python train.py --n_layer=11 --d_model=96 --n_experts=192 --experts_per_token=6 --d_expert=32 --d_shared_expert=0 --activation="swiglu" --moe_layers=[0, 1, 2, 3, 4, 5, 6, 7, 8, 9, 10] --router_score="softmax" --normalize_top_k=true --routed_scale=2.5 --balance_loss=0.00388 --balance_bias=false --router_cosine_scale=20.0 --init_std_router=0.0144 --lr_router=0.00121 --n_head=4 --n_kv_head=1 --head_dim=32 --vocab_size=4096 --norm="rmsnorm" --norm_place="pre" --norm_eps=1e-05 --positions="rope" --rope_base=97200.0 --rope_fraction=0.5 --qk_norm=false --attn_scale=0.177 --tie_embeddings=false --parallel_block=false --init="normal" --init_std_qkv=0.0509 --init_std_o=0.0441 --init_std_up=0.0509 --init_std_down=0.0 --optimizer="soap_variant" --lr=0.00423 --beta1=0.95 --beta2=0.95 --weight_decay=0.12 --lr_head=0.0195 --grad_clip=2.0 --warmup_steps=200 --schedule="cos" --final_lr_fraction=0.0 --batch_tokens=131072 --seq_len=1024 --doc_mask=true --train_tokens=643000000 --steps=4906 --dataset="wikipedia_en"
Below are experts of layer 3 (counted from 0) of a mixture-of-experts language model. Rows are named gate (a neuron's input weights, with its number), up (a neuron's input weights, with its number) and show model dimensions 0-95. Each number is 200 + 20 x the weight over its row's rms, rounded and kept within 0 to 999.
Before each expert's rows: a language model's description of what the expert responds to. This comes from a sample of Wikipedia text that the model never trained on.

# expert 43
It responds to: Byte pieces of Japanese, Chinese and Korean script, plus leading digits in scores and dates after spaces, dashes or semicolons.
gate1,220,194,222,192,219,206,202,187,185,206,165,198,203,209,175,205,186,209,215,212,200,197,190,185,233,188,198,205,190,174,186,202,174,186,172,154,218,199,198,201,207,206,230,157,233,198,211,219,203,195,180,178,177,170,195,231,170,207,237,214,199,219,216,184,160,201,186,230,176,210,184,219,212,217,196,194,208,248,193,184,178,203,208,224,201,180,180,205,165,207,254,166,215,237,203,189
up1,219,192,181,192,170,190,213,182,195,207,230,191,193,193,187,180,190,213,206,223,186,180,206,204,214,183,185,214,178,187,177,181,193,204,165,210,208,179,215,195,206,200,193,207,207,184,221,208,223,218,206,213,186,194,190,182,143,238,227,169,185,233,160,186,185,190,199,245,173,179,160,193,206,227,202,198,222,212,209,180,185,157,187,231,153,189,192,201,165,212,204,206,220,234,216,204

# expert 20
It responds to: Word stems like use, may, similar, influ-, writ-, and acc-ording or According introducing sources, often in music and film articles.
gate0,199,216,200,183,216,219,182,242,178,206,197,210,195,188,206,200,225,195,208,181,181,220,197,210,203,163,194,167,184,221,186,190,169,215,194,195,202,211,222,230,180,185,212,214,181,234,213,228,175,179,205,192,207,196,203,213,219,174,212,242,222,226,187,202,170,193,182,207,157,166,170,207,165,188,205,188,179,154,210,206,182,200,224,198,160,216,208,203,226,190,228,177,199,163,218,226
up0,197,183,198,189,248,205,229,222,188,190,198,221,177,216,193,182,220,187,167,191,197,220,177,198,214,217,205,189,219,204,190,191,187,180,183,214,187,208,194,209,191,225,237,191,198,234,215,234,153,227,204,201,209,201,191,191,181,203,176,232,215,216,202,191,131,194,195,182,182,215,185,188,219,212,201,169,192,199,179,188,183,193,166,212,238,197,190,177,160,177,191,200,216,184,234,229

# expert 32
It responds to: Month names, pipes opening table rows, Japanese kana and question marks inside song or film titles in discography and award lists.
gate0,213,187,193,204,184,236,161,192,155,205,214,182,210,216,176,164,174,216,209,209,173,184,230,197,188,184,217,199,220,174,177,177,188,204,185,192,210,196,187,186,213,213,183,178,181,203,214,216,191,211,191,203,178,197,219,240,203,222,235,222,230,213,173,191,196,174,196,237,176,208,192,188,203,224,186,222,179,160,181,187,163,170,177,208,208,174,223,158,201,183,212,186,215,199,221,225
up0,212,200,213,207,179,240,166,187,198,235,196,213,216,206,166,177,222,195,213,196,194,191,216,213,195,191,210,208,210,195,170,198,212,206,207,162,201,191,182,196,210,180,199,181,186,182,231,237,207,207,211,194,196,211,224,204,190,221,226,201,204,216,191,195,189,206,200,191,152,204,182,205,215,243,182,191,209,138,165,169,161,167,166,188,235,170,233,187,200,197,181,199,220,180,217,202

# expert 47
It responds to: First pieces of words in sports results (sem-ifinals, scored, major) and maths symbols or variables such as ±, +, var, equ.
gate0,182,180,194,196,234,200,203,163,206,229,212,171,211,195,191,202,214,229,201,186,203,197,174,221,207,212,187,237,209,192,176,183,214,213,214,236,208,184,206,172,220,203,208,217,185,215,204,184,196,201,170,232,184,209,200,150,202,228,225,190,195,177,194,199,219,226,227,178,171,217,203,176,239,180,226,224,216,176,175,214,196,196,177,175,214,237,201,168,197,212,168,236,185,225,223,218
up0,195,236,173,216,208,200,189,191,211,166,209,234,184,205,208,191,203,166,207,221,183,195,178,160,191,210,203,203,218,208,221,213,186,159,210,172,196,204,195,222,214,170,202,196,209,209,214,213,207,215,203,184,158,199,180,236,184,195,152,184,192,182,222,173,218,219,219,269,202,197,195,229,188,201,212,205,159,211,185,206,202,205,214,170,189,192,211,215,177,197,200,168,192,226,173,179

# expert 25
It responds to: Single digits inside large numbers after a comma or point, often vote counts, percentages and tallies, as in 17,069 or 1,960.
gate0,211,230,181,201,201,217,212,201,232,207,208,202,211,212,212,183,214,185,188,195,198,199,198,222,184,159,199,202,183,201,176,180,174,217,165,166,220,208,200,173,185,212,190,205,162,229,206,195,222,205,202,172,239,215,208,168,229,209,242,205,217,190,192,189,192,162,219,199,153,185,212,195,211,189,205,232,184,198,210,209,164,192,208,191,191,195,195,204,245,214,214,147,211,201,160,171
up0,179,211,229,192,202,192,202,222,209,210,199,175,231,209,187,189,205,178,219,164,167,232,196,255,195,207,222,218,195,192,228,200,190,196,168,218,185,204,199,188,225,183,192,209,176,221,194,185,227,186,212,179,206,210,207,190,238,200,178,215,201,210,187,203,237,203,188,183,185,199,194,209,217,184,206,218,197,187,198,248,190,231,238,184,185,198,184,238,164,223,200,213,213,242,150,192

# expert 56
It responds to: Commas ending date or introductory phrases such as On May 19, plus of, that, because, when, if.
gate0,206,184,186,187,206,194,179,176,182,152,200,226,150,214,169,212,185,213,202,201,192,213,203,198,247,223,205,174,204,202,199,207,228,190,187,217,187,192,182,249,170,190,186,195,216,236,174,175,203,202,206,193,200,180,207,183,194,215,219,187,212,222,187,169,225,187,177,216,213,214,179,215,187,218,191,220,170,197,213,217,177,195,187,192,218,185,186,191,194,182,211,207,176,162,260,172
up0,183,187,215,174,223,197,203,216,178,246,214,197,203,240,233,220,185,197,194,183,177,194,188,175,141,201,177,214,204,191,216,182,222,227,233,201,188,222,220,194,209,256,231,205,194,184,184,245,192,204,166,205,175,224,166,212,220,208,229,184,199,205,209,212,207,195,211,203,169,199,208,200,183,207,207,204,179,214,172,188,179,212,200,193,187,189,191,249,190,214,201,180,199,213,179,210

# expert 21
It responds to: Labels and pieces in taxonomy and location infoboxes and lists, such as Location within, Class: under Phylum, Village in, list dashes.
gate0,201,170,231,183,187,157,229,228,149,186,194,212,221,177,172,179,192,208,202,210,217,205,208,196,176,193,206,187,194,214,207,167,231,192,178,235,201,196,201,164,225,209,186,188,228,194,194,202,200,215,201,178,189,228,179,192,201,206,215,218,196,206,194,218,215,222,190,193,234,212,204,192,149,207,227,211,181,252,198,176,219,218,219,205,197,193,169,215,186,192,225,244,191,209,173,210
up0,208,232,171,203,214,239,185,191,245,235,211,192,183,214,220,211,198,203,187,201,190,198,197,214,225,183,222,205,218,203,200,214,159,195,232,145,232,212,192,215,183,186,197,218,176,206,187,208,191,190,200,234,211,183,228,209,200,191,188,189,224,199,208,199,172,186,224,188,157,177,196,203,237,185,178,223,237,146,213,216,185,176,191,198,194,200,217,208,215,193,181,164,213,196,220,195

# expert 5
It responds to: Suffix pieces like ic, al, ical, ural and civic adjectives in compounds, e.g. commun-ic-ate, Econom-ic Zone, political, social, public.
gate3,218,189,217,204,178,167,222,256,173,200,218,209,185,180,191,198,190,211,217,202,198,212,215,185,192,204,165,204,205,201,206,190,221,135,206,192,239,166,197,184,181,176,186,195,179,200,151,173,208,183,186,197,153,216,196,200,210,154,201,230,194,210,210,179,201,195,213,194,187,170,188,183,210,187,190,208,214,192,188,194,196,172,194,180,184,188,221,171,227,216,189,165,210,228,199,192
up3,195,221,198,217,196,206,194,195,198,161,179,208,178,180,246,202,235,184,202,199,190,208,200,206,225,164,208,210,236,236,198,214,173,223,181,200,226,197,212,205,209,212,182,198,219,244,177,239,180,240,209,190,207,207,230,221,188,190,169,200,194,186,169,157,188,191,188,204,191,185,176,199,193,205,178,198,202,181,204,168,196,213,171,226,211,213,213,229,180,200,221,189,251,179,196,188

# expert 22
It responds to: Inner digits of years and figures, especially the 1 in 2017 or 2010, also digits in percentages and 1994–199.
gate1,240,219,216,212,204,200,191,220,146,199,227,203,221,141,216,204,215,197,198,182,198,231,186,232,172,208,205,199,242,189,219,212,170,213,210,184,219,196,200,180,203,232,201,218,192,199,186,220,221,185,223,185,214,179,206,189,212,222,236,207,205,194,198,210,207,189,190,207,195,173,192,183,179,194,185,202,185,201,212,200,196,184,179,193,184,251,212,173,199,153,184,195,259,199,211,185
up1,227,197,221,201,207,227,210,208,239,234,192,198,213,185,210,202,177,230,163,190,189,208,171,198,236,201,150,237,200,188,212,219,172,161,223,180,199,195,205,223,198,172,163,223,199,201,185,175,162,190,206,209,207,196,194,202,239,178,175,244,201,195,204,216,176,191,212,197,211,196,206,203,217,179,205,191,186,213,204,228,210,234,242,208,210,167,190,175,193,231,199,197,191,205,184,210

# expert 15
It responds to: Common adjectives of size, color and degree after the or a, such as white, large, high, lower, different, in expository prose.
gate1,186,193,159,219,178,217,159,247,183,225,209,191,197,167,174,183,195,204,230,210,197,196,193,199,207,180,187,190,172,189,158,201,197,202,197,210,196,209,164,199,195,222,208,185,173,192,212,205,173,154,225,192,196,189,188,212,179,176,214,214,197,188,199,211,188,210,218,229,193,182,219,227,202,245,231,210,201,198,219,227,175,195,177,211,204,208,159,198,187,208,191,220,204,252,188,167
up1,186,218,170,216,175,219,176,212,225,210,220,168,179,188,207,216,174,177,232,217,191,229,199,161,205,180,200,184,180,175,188,215,183,172,225,235,163,216,176,198,202,201,187,174,219,203,217,206,183,175,222,206,190,187,182,213,167,192,223,248,189,200,199,210,182,221,190,183,183,204,209,224,201,206,203,187,210,156,227,184,166,200,212,241,187,187,190,196,187,218,192,199,222,227,166,199

# expert 27
It responds to: Occupations, cities and name pieces in biography infoboxes and lead lines, such as Writer after Occupations:, York after New, politician, footballer.
gate1,196,195,215,210,206,222,200,222,206,214,194,204,205,226,232,198,191,207,192,233,165,181,198,203,216,179,220,194,198,168,196,209,195,188,207,194,221,159,197,240,226,221,215,215,221,186,188,196,167,184,196,203,168,170,165,219,207,197,181,227,181,210,246,204,207,230,208,205,201,184,210,219,179,149,224,222,197,232,153,198,205,219,185,203,180,206,170,203,180,223,215,158,206,213,215,179
up1,223,200,230,193,219,191,220,185,224,166,180,189,207,203,186,203,231,196,171,176,222,188,197,219,217,232,198,204,223,218,203,188,198,210,180,197,193,223,183,195,213,187,199,169,183,187,195,257,225,236,175,190,207,240,211,180,183,197,213,200,213,209,180,192,204,174,184,191,183,215,168,180,200,220,167,195,212,160,200,195,215,179,202,227,232,175,198,195,215,208,197,228,153,169,196,239

# expert 14
It responds to: The "as" in "as well as", plus the, new, and nationality or regional adjectives like German, Dutch, Southern, Swedish.
gate0,200,221,179,197,225,177,226,182,237,194,208,172,208,200,232,230,200,221,205,194,205,193,229,197,185,199,211,194,201,160,216,202,215,175,219,243,226,204,198,197,200,205,237,203,169,179,204,199,242,222,242,184,220,193,205,185,198,169,163,189,202,172,201,215,194,196,194,167,171,173,191,222,199,203,208,210,188,183,191,176,169,197,205,253,184,194,172,188,188,178,211,189,191,204,193,157
up0,204,197,209,194,208,208,212,235,230,222,174,200,164,195,245,208,216,208,212,204,178,191,215,207,198,182,194,169,204,190,238,174,227,174,214,198,206,192,209,181,205,200,217,188,199,200,205,192,247,199,224,185,224,203,207,174,174,185,177,153,178,186,206,211,199,191,195,252,158,168,184,205,199,201,219,225,185,210,205,241,213,190,223,200,180,156,198,221,207,213,211,203,243,183,206,193

# expert 17
It responds to: Commas and list separators, mostly after names, dates and places in birth/death lists and infoboxes, e.g. Thomas, August 1, Tokyo, Japan.
gate3,201,202,231,191,229,206,183,244,195,159,201,185,220,213,187,181,184,195,203,179,163,197,190,213,189,212,252,189,197,195,192,220,262,221,181,209,202,192,199,217,226,208,195,198,194,219,190,213,230,191,161,151,199,174,197,211,181,224,217,176,190,193,157,195,200,194,157,195,188,188,175,203,182,220,202,217,172,186,209,232,217,220,195,199,199,175,229,203,212,194,208,212,204,206,200,224
up3,187,188,160,205,205,166,219,197,166,200,225,190,169,166,218,202,192,219,245,213,202,203,220,186,216,189,173,196,232,210,160,176,240,186,199,223,180,214,217,189,198,213,195,174,216,220,192,218,178,217,182,216,199,227,191,201,195,203,218,209,218,200,222,191,175,179,204,199,192,234,211,187,148,184,199,201,178,218,198,237,201,188,158,192,213,196,190,219,173,173,211,188,190,196,159,208

# expert 53
It responds to: Determiners the, a, no, and demographic words in census text, e.g. Multirac-ial, As-ian, American, local, County, household.
gate0,213,230,193,189,226,209,205,181,218,192,222,209,189,214,204,198,246,226,189,203,209,203,174,184,183,166,192,181,208,214,198,228,213,216,199,187,186,203,188,203,193,169,267,195,179,185,212,205,205,208,180,209,202,198,167,229,185,163,189,188,180,185,187,217,180,185,167,231,157,174,192,204,228,198,194,203,177,203,214,198,175,208,204,197,183,182,222,196,235,251,180,192,205,193,174,165
up0,168,227,222,198,183,193,195,182,191,210,215,185,209,182,171,211,154,134,216,175,203,217,236,196,212,215,213,210,208,180,190,166,199,205,179,147,230,195,203,205,192,222,185,215,180,196,190,211,196,202,218,205,197,187,238,234,228,219,197,180,209,217,194,195,231,234,206,189,259,186,193,203,172,204,210,200,190,194,195,202,215,219,193,209,203,223,178,235,180,200,196,200,214,208,186,211

# expert 8
It responds to: Sports words and their pieces in sports articles, such as League, season, Cup, FC, T-ennis, Form-ula, plus dashes in score tables.
gate0,205,201,196,208,183,217,205,193,229,214,203,188,193,185,182,237,183,183,192,191,205,207,208,227,189,242,183,162,178,229,194,238,186,189,256,194,174,185,199,224,205,185,153,186,181,173,193,234,220,205,212,208,221,215,215,200,196,177,187,209,199,198,199,212,198,198,203,201,210,255,156,203,211,161,203,189,163,185,210,185,192,215,208,207,167,201,222,192,209,178,203,208,164,205,213,231
up0,199,235,210,205,216,188,198,215,189,185,212,191,218,210,224,189,207,226,204,196,192,194,184,189,205,154,242,245,200,216,188,178,213,170,163,211,228,198,226,180,201,205,226,214,204,208,220,193,189,184,202,194,167,186,184,196,173,230,230,218,200,205,219,223,198,205,203,204,182,145,228,189,188,213,199,203,217,222,218,220,183,187,165,187,201,200,158,186,210,203,184,218,223,203,182,138

# expert 61
It responds to: Final digits of years and figures in census and coordinate text, such as 2020 census or 55.15585°N, plus word endings like ure, ation.
gate0,193,183,205,202,215,183,191,215,212,191,179,196,184,173,200,209,223,169,170,224,219,191,204,175,186,213,234,215,205,190,188,201,160,259,192,178,234,182,207,186,210,226,254,201,213,170,206,227,207,176,214,220,229,198,191,179,194,208,195,179,188,227,222,216,195,186,205,188,198,166,186,186,168,166,213,173,206,196,203,214,222,218,183,185,160,242,198,204,198,202,191,225,210,203,231,205
up0,197,200,215,173,215,235,187,198,189,191,242,204,223,203,194,201,162,190,215,212,194,215,170,199,204,205,175,195,206,208,205,216,242,146,158,192,163,233,207,223,195,163,178,205,175,220,177,177,191,205,204,190,178,202,224,176,224,166,207,197,186,168,162,181,182,218,193,221,202,179,199,229,204,194,189,223,209,185,220,180,197,199,220,226,204,200,202,161,215,189,219,177,184,207,213,220

# expert 49
It responds to: Pronouns his, her, him, himself in narrative prose, plus mid-word pieces of verbs and nouns like guy, seeking, withdrawn.
gate0,180,190,215,201,176,187,204,209,214,225,217,212,168,212,231,193,200,174,201,239,182,220,191,178,193,200,209,208,155,161,205,183,188,188,207,189,218,162,205,233,211,184,210,236,190,211,215,183,194,190,231,214,185,155,207,221,219,200,186,197,212,184,196,204,165,206,231,179,182,190,201,238,208,224,259,188,196,182,168,207,200,222,199,212,167,198,177,201,172,198,177,184,201,210,185,174
up0,193,240,200,178,206,206,202,216,230,200,225,158,214,206,202,183,190,177,185,193,248,183,196,197,219,179,228,197,188,196,185,168,211,225,158,236,234,164,189,212,176,210,216,209,204,208,207,173,183,229,200,183,170,211,212,180,223,182,178,192,170,206,226,177,143,214,201,228,202,199,201,199,241,202,186,195,204,203,174,220,226,193,216,211,184,217,194,222,195,185,197,200,208,202,180,174

# expert 13
It responds to: Cell words and separators in Wikipedia tables of sports results, medals and track listings, such as Opponent, Greece, Total length, Age.
gate1,196,201,225,186,191,172,202,183,199,205,203,193,202,242,235,238,182,224,185,210,160,174,185,206,220,226,187,194,198,172,201,204,168,209,194,188,190,208,202,233,206,169,214,178,204,178,218,183,211,212,187,237,220,228,164,219,194,198,181,212,217,173,224,212,185,190,186,167,242,190,210,195,218,177,188,181,208,214,199,216,233,191,218,207,196,238,234,192,239,193,179,217,196,212,163,206
up1,195,198,160,224,204,237,203,184,205,155,213,224,189,193,179,169,223,201,194,181,237,212,209,200,199,201,239,214,213,216,208,195,228,192,209,220,199,196,195,169,214,224,180,227,209,220,195,198,195,227,201,183,178,178,228,160,208,211,213,166,218,214,175,208,203,197,218,201,175,197,205,193,183,202,193,223,199,184,191,193,180,234,171,180,198,165,155,186,148,204,220,205,224,204,236,201

# expert 0
It responds to: Digits, mostly 1, 2, 0, inside alphanumeric codes and table cells, such as EF0 tornado ratings, F/A-18, L2C, CDHR3.
gate1,207,175,198,198,195,215,206,198,227,222,217,211,183,210,201,202,193,216,207,217,232,259,179,188,200,181,209,216,214,181,192,208,160,212,226,179,202,212,186,194,170,203,212,158,172,224,216,158,172,214,186,201,206,189,210,196,207,220,228,229,197,230,217,163,223,196,225,199,174,215,199,207,204,192,194,216,255,197,201,196,217,205,195,202,224,236,200,216,232,215,149,197,203,195,219,180
up1,226,187,172,206,181,183,183,208,197,187,187,208,194,228,210,183,162,186,204,216,193,226,209,221,205,196,203,209,211,206,218,192,175,165,235,184,224,194,187,186,225,188,188,242,209,167,191,200,194,181,213,229,215,216,197,197,231,207,187,188,195,185,245,255,204,218,174,213,143,184,187,185,207,182,205,130,176,196,203,200,219,205,204,211,213,187,194,214,184,186,216,180,209,207,193,212

# expert 51
It responds to: Tokens in sports stats, tables and player bios, such as Baseball Reference, NCAA Division, touchdown, surnames like Jackson, Smith, and state names.
gate0,210,195,158,192,219,206,189,194,189,182,221,193,241,221,226,186,202,196,171,191,198,206,178,226,184,206,189,244,161,208,196,177,178,195,206,205,217,217,200,186,230,177,183,204,210,220,197,188,206,172,214,237,168,211,177,171,192,183,182,215,161,195,224,243,201,242,171,219,181,243,219,185,183,204,222,210,173,192,199,223,196,187,208,201,186,204,230,228,206,210,199,194,193,233,187,185
up0,182,182,196,179,221,181,214,173,227,183,172,214,185,215,202,200,220,189,190,165,205,188,172,201,180,191,210,224,193,189,204,211,215,188,190,169,217,251,204,217,209,214,213,213,164,182,197,205,223,172,207,203,181,185,203,235,170,218,194,214,206,167,216,211,213,213,241,216,213,184,207,204,223,217,179,186,180,238,184,181,150,242,177,227,184,189,208,210,181,237,218,205,222,213,217,211

# expert 38
It responds to: Commas, dashes and parentheses in track credits and lists, would, and inner word pieces like synt-hes-is, Sc-reen, ro-om.
gate0,185,220,218,164,181,179,183,172,219,224,198,218,187,175,225,185,203,198,189,236,199,222,186,170,186,195,180,210,200,181,210,227,179,178,193,186,260,188,224,202,206,227,208,205,204,190,190,170,161,214,200,212,211,217,167,226,218,227,211,178,182,172,198,205,199,179,267,221,206,195,201,232,210,184,213,226,183,201,211,171,219,220,201,204,184,184,186,215,217,201,186,207,194,174,190,186
up0,197,175,194,245,205,194,204,194,175,216,192,192,182,175,202,179,217,195,199,146,226,192,197,238,184,173,190,212,177,209,168,175,214,150,231,192,222,216,233,181,235,185,193,216,201,221,233,190,198,203,211,194,184,218,205,206,190,172,242,194,212,230,170,199,226,234,206,201,196,194,188,187,223,202,189,200,217,200,197,195,179,177,191,170,228,204,197,169,185,162,189,191,217,190,196,218

# expert 52
It responds to: Small words inside titles and names, such as and, of, to, as in The Jade and the Pearl, Days of New Music.
gate1,186,199,179,192,228,240,253,218,197,198,203,209,222,204,193,239,224,190,188,179,216,189,219,252,218,159,210,202,193,220,218,189,193,177,170,196,213,209,204,166,168,227,196,210,229,217,193,184,184,198,206,197,145,201,222,189,175,162,226,242,169,213,201,199,200,199,199,193,192,205,168,195,167,217,186,211,214,177,178,202,211,211,193,196,191,194,220,178,201,217,198,207,224,205,197,187
up1,181,225,191,219,229,210,197,208,210,206,187,220,203,188,195,235,222,164,192,198,171,206,188,197,184,148,194,176,210,179,214,181,203,220,184,190,234,203,197,184,188,177,216,226,183,216,218,182,198,186,221,139,202,188,184,190,175,197,215,204,198,192,199,221,227,195,243,194,209,172,226,222,207,206,212,217,206,175,151,177,169,217,192,231,181,187,223,222,187,217,225,178,223,188,187,193